Weights of a small mixture-of-experts language model, trained from scratch on English Wikipedia: 20 layers.
Below are experts of layer 5 (counted from 0) of a mixture-of-experts language model. Rows are named router (the router's row for the expert), gate (a neuron's input weights, with its number), up (a neuron's input weights, with its number) and show model dimensions 192-255. Each number is 128 + 32 x the weight over its row's rms, rounded and kept within 0 to 255. Numbers have three digits each.
Before each expert's rows: "gets" lists some tokens that make up at least twice as much of what it gets as of all text. This comes from a sample of Wikipedia text that the model never trained on. Tokens count by the router's weight.

# expert 4
gets: " ", " also", "er", "11", " were", "es"
router:118181151109146104152144141085113124096142124112093064118172090173085193150166164103090082103129094157106139159163088113121109065143109142095156168071130074114134131171103129107188159076076108
gate0:074133062147156177156122117142149142138096111149102131148149120139144187118138074130122113118118098156120149122143102160166147078088164129151132166077140094161161173161092066141163113136144109
up0:086194107126108106099143162155166122155111168134146081122103091104079168169152127169173155127143088176117057181136139172142190062196091115136097156076139128171102172155149125108131211113155189
gate1:161138123200139169192140156127104157130155121099147112178128160067136146119079147136063162177120138122142169115110056181093142108127144133188157097116188097142171172128187113132151169084076096
up1:131125145146131110128183152091153110125128124142113084148159107045124114142187161173122115120123097087137142077123143077120108095138092154119121161124094075140096102140136096132144166148115194
gate2:123153121132124108191107116112134146116069083145107132096114106198153170120129090135128095161151133161058083058138192143125127155149147062096088196146076095095107153115109107150191147109111150
up2:115156068145120160154142145114098087157152059106129162136153105149124091106102088107122058107165129156103111100091123137089095105096163071132135168145086067082191162145108107180132151142179198
gate3:149146131077063104140105085155160047077100113102094139116131139048102097110138124145150119105056114158108164110096130152100073112086144145113151121100159082122125083155133080110172094140048201
up3:154111148191154151079132107140138134094130135154122113102175161165219141129121081158092183123099092078116123112135122064110109174104076126138194160125147129101137144125127083141162162152081106
gate4:158133060142128103148104116146143150169124081169106150163142132068110112068112102116170187155112197152187150076036143168153167096116141058120138099085142142127165102065144179103103123145134162
up4:150150099136117142144078105084169089140085112113100093133078095135150118165072109181076189146098129126141115138070152134113115051126114120150102170101061115107172106097184169114111135099107098
gate5:160116111126129143169068115128149165182146140099134208149137182121180135113117183135157118148166092102156131105153127110104127079079065143112091195124125091132159137153133167131142129132112131
up5:095103177143139101098083177080151136134086114161143065136157105101143130151069101053165074077140133143182123140107128185098149119138112096115073153193136104160139138116126098108166076101079121
gate6:160136106113099187129106087126137167133085129115159163114107136128129162114104152158140157117130135059124188071137111175157133091083182144182152125143100115154182135089084146149127081139115089
up6:107099135066149093078161114133148111171139142143187118116211145167114130110113152116074117124156171085078148087119125174106145112148149143114106149162176179108151105126083178127090125195120081
gate7:132112143136118166096099106121174159087212115101110106114114123074181149126109149155129147132128159153061100150137160158132146096061136138097153134080126165094114117112073137098106135175091197
up7:104149116086144175201151099092095085148124116121177115177142107103103162144130167158119180104185205120110108088103105113078127172105172161091049223114214136149160240103133179092096140130158127
gate8:082092133128082146061162140108145140172096147148148160081127156060127162156157158108156159138096155085112088111131167214140141100127057130110183115123081110172099133107198181092123142164147154
up8:124163162089178133166159163159136139132134136133096150105113158123178122156146097123154169140106186113142077135139135122192154137186096176097189134149131096151145095118062135141117202140104132
gate9:110094151115068126111137188067102167127118139166074092163113140195159176145117105144121159158146084140099082172130140127149129110136135115125125184065146138115179158106135111163117154060159155
up9:166092086140062104164123065134109131107118113146102095121124128102134065189120148057148110154144104141176120173163168149145191130137064108127122160126110112186120090157185173129174132120151125
gate10:143117110120092170134170137153134087128085096159127150151061113082124107175138069121094140135100128136050139079127160098192121142078143112094106117168137158164135088139173127202176157174139156
up10:117144148140136090102074114186106143186178122117147149097128148150084171227096075137136176111160130196165137143147151106131137101163150120126107152114140129128145069089118126118157095094149118
gate11:090203170100144098077142134048112137115134114092138168119135116108188161126092111186137136123142131168096109081146141127096151115093164166168148112126085149128108149080157118162131080085198175
up11:123122144156092096132186185140143123127077178136136095128140152210121051101145117167152153132130153097097127093099121099077067173183102189121158129173157116171115146141166111142139081136152094
gate12:108115069168111123108097112104185168135149157105119138177088133116096095162137138113068097113161157148181124089150087124089097093155166165211135069081136160081138133179156131178136122165135106
up12:164154138086164109164089168140138084142147174089136130091167148069124145139077078196119139180120128178125132097136096080142171140144100136057079176118157107071112122086085160151084073063145074
gate13:118145146139124150115179158151119133113104094150145120136079117085075133094182135163083141079099175122127154087081156135075171114130120103144165115120095146099148089152155101084151041140084133
up13:128097060143071130141144175119146126141079184177148046172167161115130101129105173079143116114135131130057088119155117115075094183120063090062146092115117096187112150123164127100146151147142132
gate14:097151154162107115105130143137147173154121159169107095196182160116159124091195102168140110091105155104191151165165098197095110095137132158084127089165113094176072136164082120139091141129160106
up14:134108163059105139143135123123109137140140093138168109104163130180152111149150063130149054145183150125135119177184142129118119162096087058095090104135148140086141144094134144080126104116108130
gate15:051160172140155071163140113087095104116062138137164098102116067176125155113168143169121155073134113134101068156090150135118134108123146133077074100167079085145108094097149128170119125090095125
up15:114167120137110105163177130161203107103142098120152105150164122144125073133136089102160153116177150105207109102138142186145129143161136125051150136139118072156098092118161094151107128117168095
gate16:096076142146100156083138059109170156085143168144120111185171109109110134116134043151163128118149041165091128151159127154072086161086114151138135115142165064138190104129211140157128066083118158
up16:155140121111106132137125152074069098146110123154075126156112102115057114120120161085130183148134133119156197146125140124127124089142114078066110139132130158063129180132169138158087176166147168
gate17:112123060135113117148065108121151091112100134161092104121100109105138093124153188090118133114114117137136081125125117132111114193074184166115101088120045148099159187178104143155145155172135107
up17:194107130117190103154098087109143123073116118080110126145123149065205084163149125158128150061139121159152144162084111120101119120072149127158137165115160156092159115095135072106076159152122159
gate18:129100124170141120148119092096143145111091145195125130184186054079076113135086092157099131127106108141192146054172117097141163138145102180038150157117148140133128104149139147198080139085160149
up18:187123092091124152155087127086078137126092096110130134141198135116126072160124129139057131132136141143099175165128138157157085140081135133153162134152137154087070117139119134101123126143106123
gate19:155115130177119121118090145123136112170141123094131085163128147134123201152090101144100000173091128149088143082157147127165199084144161156149160140159157100111167089125039138144120106133127117
up19:148169167108198172143133119108154144073112190063070085127211179159119167099091070117167107055104139111107109091115189134116128108100114169139090130197104109112162116080123125139144142153143193
gate20:064085141122064131119092143116131122131122171133162053144127119147102163089145114154139143133091059155125105086149140210111100201177144120141131143102154137119133066069131133130117161116130139
up20:051048144119044120127191157120135150067147136143147080134182162062173191141103157124172104132094155136055131145124144192153153112098192073126183158097140132118100131060130151124109119121145088
gate21:140166100138176161145106173144146159162151195118124146138144074104069128134165172135167098064123149167147117105159128080148142173130150161143182199102098175160147140174173148113134088129128137
up21:147135229117128065126132124147136125153119101129131146180179145097110154142100112063164093127119135101161121121153091147116060083137118149116079094179079144226134155061186095095090090141162137
gate22:099116101138102093095150132134143121141158131161146047137063129120102146135134144109089162150078109111131088134155119139141103174060136116128146146100082156173138115169119182087090171096161067
up22:155138133116155121136127109130102213126159118129159144167097160119193119144160127152156133144091125093170077159129131127107124143166100121170099154136115139154136121142092129090111118127134114
gate23:144122137101127169123154141130144156108193136144139120197077170152112080095102106150149092130181177175074135138204131179126153161136108085135109207097166103116154116082138089123126153143118179
up23:155128130144116125161127060166141173167133136162149164185100105085166129115107113154129105136168113094165129098089158165116090111152068133131066135147154083104158146136123082122132124130168128
gate24:149154144112077070129131114125152190114108090125170092157160127171093102126136137063088118107149153158141115099111192156156084094109100144157075114149153071085187113117087153112104120097135122
up24:130133116108119126141113149121152160124159133123174136176158164183101109170113123098112205039109144126078086142145116174116112083091062162145146071140181090103193154090150102109127111163070102
gate25:130151102136154155128126074101103118141135081139151163200124077159130055101047112134160208181060122134128138127172059151141110113148132111085130114133148078103094129092094122158096125090104173
up25:153071111091125195156119164100072090123097085112110099110173096140125056140069101183144135155151126155127110118116116107093100134117097109145070092143168082124100132142062114152103153109137090
gate26:097186136167111129153146146113154122130084160175107154060091082091119165110136167108166115153118133076127077073122053149105065134112133088101113154107052091091154127144189167124098140089159129
up26:102046056124156122118148139146094132180132175125129103046134166131169160091136054122118072151069112104102130138137103148127060112111044138091154119152106088057160114108165159078119081140128114
gate27:124080128123138128140087134132134143126184120144100177112168168117063039143142108152165124184140114140137112154127139122166166097072173158134192107140138091134157154108155106138097166110098167
up27:176227148128138128149176081102066112182090148068114129127125131124101189145122093138116131138047064118122149048121138135103144187091109132107120165167092105127161138138126125076171142043156111
gate28:133094135165157134085109065144106094087183134132110095123080107106142104124152124109126117156139108105118165149129115156118139125037165082171125140108100100098126098133126064133099139105163080
up28:145111121129074125092171120120051158121080112111110147161124155129083102143105079116112103123192156141087151134150162128131133118147128125116127097167108151129183152148116125163170123155102165
gate29:109137104166131159067122153117152084075115182161063106109194115112110112073137196170132095125140147151077198150113163111107136079125131189128101115112038082121115122092093174124109107095127146
up29:168126132147176101133074084103139189079126118106076183135144104116159115151101125118150123159089124074142118116166097106136096065095094109137140134169127131061097075047158083157132110089141094
gate30:131096135138123131081099110186177113094130155187087141108106109092126111155093148082132125136159130185130099140176105162112124078136096128085082147072100154181098120178119105118119146145090180
up30:081156097075122209098110114157155188139131158125130126188134109149098066127112134123194116179121088102103138108138139130143057155094150161176169150119189115063116072138028120142095123157097129
gate31:177156119139112137141114228162155122078068165149179130117162153094127128165207148111170145149136119128057147166063153137108138096045159128199164097093113093099136139076130098138169042114150115
up31:069116147096122124125122179080086150091146121116099187135113054167153218210108141155118086139152088128165105110114085105128138120175085117072153136172132139151149106180170107115103084172086136
gate32:166155143132140084199077088095205092107099112150142151119103140152126148050127149185172123143110104088089131087090094166040090100096134088134189097157114104145112126051116098156130146200128162
up32:146134131120188134149159063122121167208172123111223151103101098155138158133099106120143150166159116140114126140100107132134065106186103137141136127136114162164113162127096133137025115100114161

# expert 2
gets: " the", "0", " |\n", "9", "1", " a"
router:079177180103161087149122155119102152118161113102146128074161098147087110160172177077105078094121094174131175126189121096173167064135093168085106168164125107125130101124106146168129156115107088
gate0:120151160122103083135162083128103141128132103109119138126176118108141188137064149132146136082108172100183144135162142140169157116072115074063125085103093145112118096124180122101180080103080126
up0:168177142105156099135148116155083103138102110096133116114117128120080116201103138132069198122124107145142100183148120137173158071096149152134172097116162167141101135090185149110186088098113176
gate1:096112152124147140091125128088134028119146182141124149161112142123162153128127102178118114101081078178121075077115133105114158104143076079157138174098115122129135143186117102136139092150125143
up1:125110171189165123147150093149160172103150120148123161169082123150124108101072142131073118114130168191159139178153102146166171139095065094143168108117103127127138172141116138152134063145098073
gate2:123119140160086157125029141103137152151074158089108160159129145149138092090095100105155174089060122112122078160115115162139197152084144090081148146183133180110137156090141123142127089086048110
up2:139111105109088121110090085135126064146087122124111117101132117116151186158171170127109220086117105126125131132113125129107147066145006117129149124126134133123168152154149119207084140090086130
gate3:143176085142086121175093099169137144177126101108072105133119094114113160157158070102127145095114142147083182122120082175092166109118158149137152075101153120155132096115146114105165129164102106
up3:081050089093135144192111130142085148143094155161108121111135142153133129123130162112134152118140109141112121113109090170084128161076091114094093152097074073113107091138140114099121160154064168
gate4:098074172154147137122090162116157140121146114140135100112122110124136079083128144110111132127168131118128138114135173099190142166123136126086207103126119191067150124130149187060119097133107114
up4:141156156153117103066080144096159154112171134123137107120128174151103176119222144158107095125110124155057119088112120163067141159113111145150134128146155121109148121099102182120128084142166091
gate5:139158155158114129101154188107146132186064143103092121131156120173102123078100176107124149140149143142183109125123191112131096118088138134125109120147104100108163125128123117072083157124111176
up5:149159148146140126178181111121104126079131121120115122139207098160117098116171160175165184171128134143161106172177134151132113114119118128099158108091103156144147162182193189158178198139069144
gate6:186152106075155102125153100106158096160109176116148100125084121110173118111140122078105119109163147182120067143175111104135164135140115143152142180142110127159125130138170145127112156114119141
up6:059102105135133166153071081112083137102151113057110109176093134132201126157163143134130170084144077085140097201127198103108179125108158092174095128129138105132178110109122136109140146100146106
gate7:158155137155185131084115116170148104133112156169153096165141161145199175161139123113144118110126164144126115128124106150104190164169122130163149103171094100139115148163142139167149148148150134
up7:101121188125072129151142119148125125088125154145164080094137157131107142108087139059168140075111073183157130134119128084169120210169088142059095130141135087039159109130166098163163109139162140
gate8:135129068137175132124170118114164080159085131170086178096125119150134181159101149123117127116163093134127104124121118094185092167123098056132103145143122141130097077062170118088132111073197084
up8:068160096101121049111134090145102108125102105130101167143075104144138105111166126095098144119109078161100099120099123127186163189086122162127057127169172131170107086097137152129155027178157095
gate9:090174119183084132090139175110175140143094176135164110090150138124111103127167124138151085109143186144098179124141084178043130141139168146080077144126141110128138124115141082135120135134126155
up9:139096135137124145150118212130132161073103146131103135089145077095090160081145140167198139161099107068160071186109124139113060071085137080102181104102093149179108131085163150136089097123130121
gate10:131117135195171073120142045143171125131164133107187148122129064120126104143112159215164139169114081071145087168111127167088097096104181108158140080106136080154141098148158143137151123140128153
up10:126092080144163173125091184079095119141131127101098111151135107097150129144096183110137097119154114140097069110106157137131125143159204114121082089100081145122134146145138138141121142072120147
gate11:172122141140109106145114108091102134130143137113129176159142101142127151046145221102166193107116122140134090052158170169097115110055149076128113103177152192119139134105176105113141131070130087
up11:097163123133093134167172169143124140124085121147091124140122140113154118149112117125135096089140088103106139177154161137121135141150163168099164135153133106066169156143140146088151092147133084
gate12:068111085123137078149106065106146115175080137157130125158104118146129119099107192135129104142091091115116123081155103130175157113128156093130138127136093164083200170114132122152122085064131118
up12:121129098115100119129127149105094171115095185112096096053106157140126135099152135129117168042126117118113127095110113115146114128096103097070125190110108135102202118156099159124115146103131190
gate13:123166131154125145134137133146142106100118148096147070129180142101149130148107127138074161173119032187151186112110128147111181095150138142150077099170086122143127153179119109134141186099089139
up13:111136087079128154170100177191114084178123140150089117110123097140097112132206064082151063158145133122136124106082128134119160087137168132138120130130133119127145151127176167144149135114160136
gate14:158158149140101193181123092134191116150128161152145164084158131121073120128110165119216112115151112111124105072133084108180132151126184085144165145121127112083090096077127108137154131237101152
up14:148121165126112106163116143153117118123167134129169152109161078124080057135118091141160146168106095120159121110143078138135121131108148130137083123076168135135088147091156143102083049133193111
gate15:112144157134147124130140182122209122109147135098137065150159129178101140143126110113142163124087186164074159151132048079113101139203127101141106101062070148178157128103073123135103179121128143
up15:099160157168158070119162086181086069110149086137147074072150149114138130114126121087133096110113145102071113168121086160144219123154112114128146111109083138142156097178101100108168064137167091
gate16:083119138083181146038134128111126120125160130128163110149125095137150155147136151136122136154100090062114152073062169139128179125196126178188082155138113132114147163176130095090145110107140107
up16:150090152123133114090126138110129198133082048141107115113183158148156104176166170110119111130153158133144098173065155138136129104112131100112091143195161147108182109118161077170115122157098114
gate17:165115160132079139086141163095118083124072164109159104147112137138122105087130137121160113122135163149125133195128115128081167059148119155070159184121055154110132095101159158099118064142128148
up17:112095093127107138170123031068094135150093176109117129126114097078081138173142166143122149133149090126181148183163164087157185133174150125111141086177113116118093137120136148088141167172169118
gate18:147081126141128148171093165177135148168151114134114143145134065145132175187143195125124115080097124183128129109129150213107134087118123166097171066111105142138148116149114096138125153124148072
up18:173182142112083127123114068090102094185085159127112139117149127162116091126143137169032081108086144145128091158180132103150132095140135056136126140136167161116151121159135184105159103163115157
gate19:133141089172063110081104103128157169107100138116089164102135172126167150089114120143172147129146165109109119147124154125090195089083122143095105123150085158065117101155104115094076124137146123
up19:082086085143133171115122162178132045153142117160169134137085153114071117161105170143096101116146102174137128077081096125133136062127127116164074216144036113112118111083127174098162163152144136
gate20:142138181160157115091146109172153110139070032159108173158150107118106165061072152031045097153086137133077112129184068146137092110111153195192138068163151137111095115143101121125108083130118085
up20:057123124120115139094109189149180114148154104094126205096058100236123125098076185110055116201133108094089131121145178169156079145140110069136115137117134088079112068097212103164105149142136161
gate21:099187156122125119186125154136203136120127157203127134061069116113107145142123131199070116147178125088079153160105140151129159072179149095090084148166076168152129115107092080151119098156122144
up21:169118136116150118127129145107128117148127151118094099123147157052065166127154118095132171142127188161122092178163133153130126214099169139135150150155102081108119062058130091160067109112111136
gate22:066155129120119221044119114107126084123135130116131185173171182146105138165145164152168099138113037122110148105189206085104088123089177152156101174091088162188096181154132157137071123115116186
up22:133110181129130118119147172112168116080107079084155148119139124154149102192094132153129072108141124136111094099136166156168100130112148127202153090169140186144131127149149069036135147121116174
gate23:117128163086133137204083110134132126126115255150143129150107143109106098074081127193157129157125089115148186065130073143146133112123114156129064132132099109123155102133147142127078118108135173
up23:155132131155143141157148043105108185056130107148123126140161116130110159124138110108151119105121167127122085110170121094086107137169099069110149133105123138128154156118173128094119113112117112
gate24:126122191149152104152151154081110112125196178123107069164154172118120136202097185165104106151114142158156162116135146221102147124082158098123187098124104166088113140137181080173152182174081184
up24:097151130124087201117094132134204141087113120173137202109107164123123187089186100182101126119118113094134155149147137134138129097121125118134087062125198145150081122072096131098090131130102068
gate25:150090127161118128108107125116156192173120155122120102145099068107129104114136064138139100156128112096147089102056108154118169147111147124197149080158109136157112172118172108140175200121167075
up25:151109184067153114191105089068157139060143096079187129101088094108151141138151100086114174185103168098128112122098077185107118123070119141152162139150072170088109167133130166133177102119086175
gate26:119087131150114121037094140126183091153087097175098131126114076101165187135136144179151078116097136063078112106134194102113143094135108081125115136091104105114136147110161142186151138169135161
up26:060159207189119085166084147145150109150129103131107127124152136098086128089206159121123104108096146159153095093104183149206171152183148088104081138124138083123174140081098147108113129119135087
gate27:119091129151157141137115136168135076105078140139078119121083168135121101082123144144125178056163160151157122103114069126134102129184103169131057104144116135117091097088123110129204176158050133
up27:094131173146183142086109103122098129087150100185097119176107051118124159155135131131151118108107092094092078154152140160099136122124168052103189141150192156101157133072082111119123132152128139
gate28:121092156105157124103167148186100061149088096105128112125162103156155097130191133135096160115148102154109099099142142152111131069054072052113173148182152130106138147108132100149151108122139166
up28:188090111167180126150132108082058113119119135140134098112135167138095105124113113150094123192130152147147114113113127141115125169155113176116157091082105128176126137077162152153119124135112132
gate29:107158132127140145116143094155187130090074149136072116153122094152163178077134122128100155144081124083124089158137176157143189082128124084192134114109112106080108079183135115162128160097165181
up29:135077169150143128110130228204162099086147088089113139174114129120182130178131153124135183097159095138142129159124147155137143092129064087158147136072165132136191091102124124112159166156136125
gate30:117116065125128162118145212130113131139082116146152161126136112099155133101118136136149105186097060139132076101132091102131077154143166133085165135121170103139124118146115111065156055103169203
up30:079160168160063124118116140172190108136125133133144113106101171132096124164151182095116096156126168180120168143123138102134168128166137115155087142169172162159144138147062179099157074136092198
gate31:119120111165054123126153191080091077110176150168154144127087123160103088111153140084122159096144137127144170181103132089110154170038163060116152194110152117137138115098175163152141114122153108
up31:173156107067160113130127088100162154078105046143173113141096173181148192125057093138128119158140091110159100099127156156135125117141118177122081091100123091118140149155095139118188125154041162
gate32:154123107192107109140115124141105150102097149146217119179102113188161120117144122167144160126183143105113121083086126169142169171137111154154092095123110077096113157145108180103125105118169158
up32:125157091084131103096128103175140085129073179153113110153093086163126118161142079155162187097142134071161032088081160157118104134081091100168116114107058112128091106121135119115142121198138095

# expert 1
gets: " |", ";", "ed", ");", "i", "ar"
router:111037138110110128102197152120134130118128110102105177116130124135064110112128146132111122115130145150126112173165133103147167131154110148122067141163143164125169065127131122170140158159111161
gate0:118142150089076083130141106193160093092139178134081133084139119157104046144107110105137121149192139163151107123089066085128068059064140075127107084111115114151085099171100087120103200150146105
up0:161162188178186148132140106085113137141171089121153111136116114135139175063148128068098100113102116138102144141160202073123105130156061138162119095144180119171140132169106137146136078091141115
gate1:171097160111134156140106140075131096095132102112181147092101166058139098127165086157113148094097083149133109123119145091176121132100118099122116066099126133116072119136082121083142135097139174
up1:144140147132138121152125145119177092137114113151121139132114175167116171115091105117178048153116105151074082140140156149170134162134171131128118193126166142113179120075134136155099117159121133
gate2:152160134162156104181114165173107137106146164128166163116132130118147074149131111133118101144133169123071113144139127080167103183078206087160152138121086185155082160131123106161123091119079104
up2:144124119125148074078138079128145092089127113113147175137103116136092114167131124108116140091175136143149129102116171119149123127084116120123076205169067183167151155126133145167102085129173119
gate3:183142207149137178166097104135116121093077136122128152126145158131092178119191151104127099136224128095112121122132149170130106111130120138188117088104099181129103085113175157216168059099113117
up3:143164171147145121092116128127153116121101098133133176105173103142102115140163180140034109102164095112153146113084112147168133165169113127138118113203090110070106135173106188126131107089131092
gate4:130155132101095099150105099130112104129070155124124134160091131151153116112135096192125079131053132185068045114158171146117133160168126146090141094141047160164108130167118107107109141112124142
up4:123107102088130079098135147134137150097148087111119117175124089114161102150138112122109161108030160103130089131143129133143182121167138123165108133105063151181133134156167115122054216127154159
gate5:119157158154139154187088109179154178111136143166143100114139129148161164144081177122142027138176097102124120130093156155128157101141171104168168125089114086155083156106154107114154212182120082
up5:129146055181150101094131160136088099120158133131105155134133149154088129129085142124184171087103087155117133160067099120123126124183108150127081159116097119191195091094153123132140188125135138
gate6:148126193152104164115136153159111145162125122112116197158125160138085133102111119098181187142125112103175101113088106069143153117111144141142138107149138102080145124067134066148136115152150152
up6:223097125113092172071149160103113113140163108144148120126076094111149122098176148161126102159096120154101116075185121098126186122161060132120121117113097109157104051149125189104061169133100113
gate7:134124129137118129118141103147152141073158096148106113094186166108184160121158091135133144176104155113125137045153097100196146086107158099082117186099147146173121129152102092102121110127140196
up7:131091166110102137141130117099095142164097124138185139080128098136126094154103122072147087105103127149137129142091102125107177181147138089129102136176097137140117148109122079124163143158114141
gate8:145161151081107159080081140098137082109078160196149103105071166176125151111080102134133149133156110115111182143110108076108123132088103087141066104140130161117156062183168090112131134137145155
up8:075132140121144109140140146144167091112142083105075133097140108106167087121233153121095075139143104092145072140105136151129163139113133087112137162146222104155122042133111084150136100095076087
gate9:183133129156134146114160105089173152125143156150124171090153162176149090150136145119085141109140110169134192149115138153123112119190106127093027111148094110090097144111165140117163155164185114
up9:161135083103143157162121168190139123098156107150100134090129126158092143102128090198158141108132054092141127132083108116146195170116144138159090130126092139052073098137106150091150096118148081
gate10:126094124161190132135127111166105169237137099135128076098122087159160104082093117123185077093129130104149127174123129118172089124104093118179083093118119109103093151088137138098115078063112088
up10:101167189129124108173139055128129150189148094099149149155140211111177168080133133106109185105215102103126081108129134162116149155085141161188157104176159081130174135095135102100153091102110087
gate11:146073174115131077134138165161052133157106149173138153091121132221129178140156087163125128127136131137118130123111142184154120125115119051138186128155175173131141087153077132133092116153130065
up11:128102119159110140151122130100102099172044149119134114152142113099111141130108125132108149165120145209095117139140100189104191158133147088166114120116165152112137166100143107092110135150173149
gate12:102104091152145103176115151097138094150126172109171141147160092136062157076136119092094086165117145180118138125154090175153149118135179122082136117164129120160135122090090244146160111103198132
up12:131138137143117164066107096136063164065130150120090095176125175109129046122156116160155176079071204113121131081157122083099133146171109104145106184145140109115139128124151036161085157185121102
gate13:119132096134171107118126106167136169147182138095112131136155112127188119065089199136118193152157107172189146123164083120152130124119093068149147124119169172144132158111074087121140156153089155
up13:160143139218139095161078114118144128111212131148118152147109140158166119144088117095153166065148079172138141144145144129122144136100167122112152117166160116092150119184083080150145110133131156
gate14:083121123136145085154131112102140078152171045098131102119131115123209140121094108096152150118154143143157134073138118130133150112159147071111134130110050039125148141144138125147155141152104181
up14:135112137154232086091135097159101100174162091114119130138107107131113085157101102165088101148105127137099131164147129163148123145134124143173060096107158116180203138118073148172174171124133165
gate15:095129144153076159116068098059107136123056147052112158161096093150173145110158058073111086104193113094095083085111091122128128127090088092115064155155114122099152152108164107138114138143103140
up15:113097164075157132189146105109141131080096133120124132191116149104102154154169099085142085121154115145158109150150098140144147081116134127141112133146167128122119106126124096124052111132140103
gate16:147150152113128116137137151135193161099164114172114186079101102150144090053120089152161073087126104106065140131087134129188127135120115110195088171137065160097103108111130049168149175120158102
up16:120099116096116116113137141115143141102127122138122143135113139124083099101133125122131114190111111104096178047115107169099077158085167101150090185160039133242160084119086076147084151139118165
gate17:145117118135105104174094114186185193109196070109140067104131118162151194161122137166152094154113151137127103070144142108106076154099178122147080081109091126165208173112143096094132157087112139
up17:118128084182113182050116127139084065092113160119135136117105120145137071107155117117130115107156144094132157201112107088139152173146080109104134147107147141101042084132112137192121178098116137
gate18:108111158168091145102092124094184094097144126151150131159109170117146063119109109149140175177113133096083128097178110142151079160079156113186106110163069094145132112090148088130168102139138104
up18:105116092148111102150146150174135141124114095122156163166123176112115064076135140218166079190073099128125153152174116118147140094116109068166127114113131120121229162120065073123043140114145162
gate19:098133094153132151100138120131111124191100135135152169142105125113142163108137107130126236150106089091093123139121069139150080141106095158096122166169169195098141194145151109123151135173160133
up19:052119169103113117093121097080059155089129210131126085112203151137130076178122151148121136096133142088117100099106116090145108105120160113145151075115119091126131183160106126111087147179165108
gate20:120139091099118082111194146158124124121149102137122073155123109136113092141139142180168154104115164144101179216159173185201161115153113092157149088155105099099193122149091098099180201124168103
up20:150093139097089164099123159170130173157135138083098151157082145133129158127144156161150151122164143108114118138139091155165142115126099143113128148188086065105138194108079145091176139150158153
gate21:140143070166149165081160073144125098171116138171156096122101196095077143138132096109154109121121112151083134104177179202142072115103194141072088078120108123087177084113098144152139172186141136
up21:101124062127189106137076099146133127141131136155069121106168138089135174184112131145098093070155177181151119108145163148146073211191108138182149123099147144122193127176108106152144148085123145
gate22:112137142166127183145130092163116111123067108204157072139105081146094175140170106081121101110095158078135126139175114120095184129118150099167156202108080124148114090112138149128122107128237146
up22:161130146110118130122111113149188153121136101107109121132121152105109169179138167128117155143081097116200119103171178124145182151163158108113138099180175122187089082123113126174172095140159174
gate23:160145103147132110158054155152105175181111103083131158157114150133100181167090136157112117129173110103173167150147128186121181106131165097131122127117125132146108077135079162087089119168133150
up23:114146174138110083171171084144073160114135140141117102133130116156169141126143141094145142177156140151189188110122129106094101147132101140049119122083146082132116098131170177136151098157093111
gate24:080156108163089154136150103199106157135076141178140130125171078078141071047125120189177149132122119102119114122159089097096129109098058210136132142099082127103092171082183096095185145106098138
up24:088143159144150130190110075147140093148171153155085109169104120154136114137162155161108165145119140115173136169091061138164112100151141170155126139114125086053117163068168097080196189171114137
gate25:155143108160158145125129167124097152161116114162118100133122168096096150123092137133127157103097110128158103117192126161068138145130159089169124065169154155178066196167101107077086142096143150
up25:170136126150181136147143140145109141130080049107126100174105151032099111142114153165180116075102131141148100091162116131088154140127138162123161132202122145130140149157062119106151155142130129
gate26:137114213092088089141125152108157142076147147151125116120162086111147199102147139106108132109138192157172144082053162155169116103115202135133110154101099157179132134192151086109161192111107177
up26:145072165101137138124168153099188096103148138145107126178095133104090066175159113112126204099120135113144111149124134157129127089124137074134095178121112102162204101110130116197055168155151121
gate27:113088156126152148139115168133188115182153144179147135163107150077138172090097085062123160158071178190140134098104212148168120149176154169151098144146154163091134147170061102085084203147125136
up27:129104128168115149111098094117157138132184140104129129205131139098150109085152149128098169087090157168153147133148150117117089101102095152079148112124157150111137126040148109100117194160160167
gate28:147090160094137154135116114121119148051046160131121181171102133095189101140165047179164125112143152095182084194152113091137141096126184055134139119128097166156159148097144184147132142145150168
up28:159138110116119129137132110117075095119083111109105073122140158115172164115057152141122085130130191088102141066127117139096112125133109128153112112091101150158094125087136141140100100089086136
gate29:097136135185118157130126204145128149147126155117141154228105081130123087115181115080143106118142113112127146150171230106130063116134114130099139149167093144099085138110147162142129188153148107
up29:172077131109096137119120065095121153116087110088088164086158176098175117144157145119143121170140103105137177133156132135199071115133216144164056100174134104132103133104129100101126030106146206
gate30:122112091089193164152132132105139076119146129125125137162163162103129148085137152076084153087142153111129110105073058161110196139084153122168141114146109169172150116091120073055108139139129140
up30:088081117094114119123097089167144163124125165153108177122075148094187122117143057173109108136125093087187113098176149140110190165125131147146140100102161141112123144119143126127096066121159127
gate31:176130127110117160143107054115066132161116184091203143140165154140129189121077147135102075158114119089131086133161167089135154121095113034117212150107091150111108166138135117084136106182121131
up31:158151143145103116132173135112094102149184140161125149126154105162161103117113175117120102085107190169130147111079188145170156112166091105087155153123180095140156085184180112108139120216124146
gate32:134135119134181174157193090150088109169078161143144106116115092168145121176123132097094147119163035129082121145141103122134107211127209076123046089135124098115138145148072104126058097072211157
up32:126142112128093171151146154122112176133156114126148084118149136108112089095127118155141136156141119128064157103099077157099208140080161106120111141094154161086159122130117091101108144172212109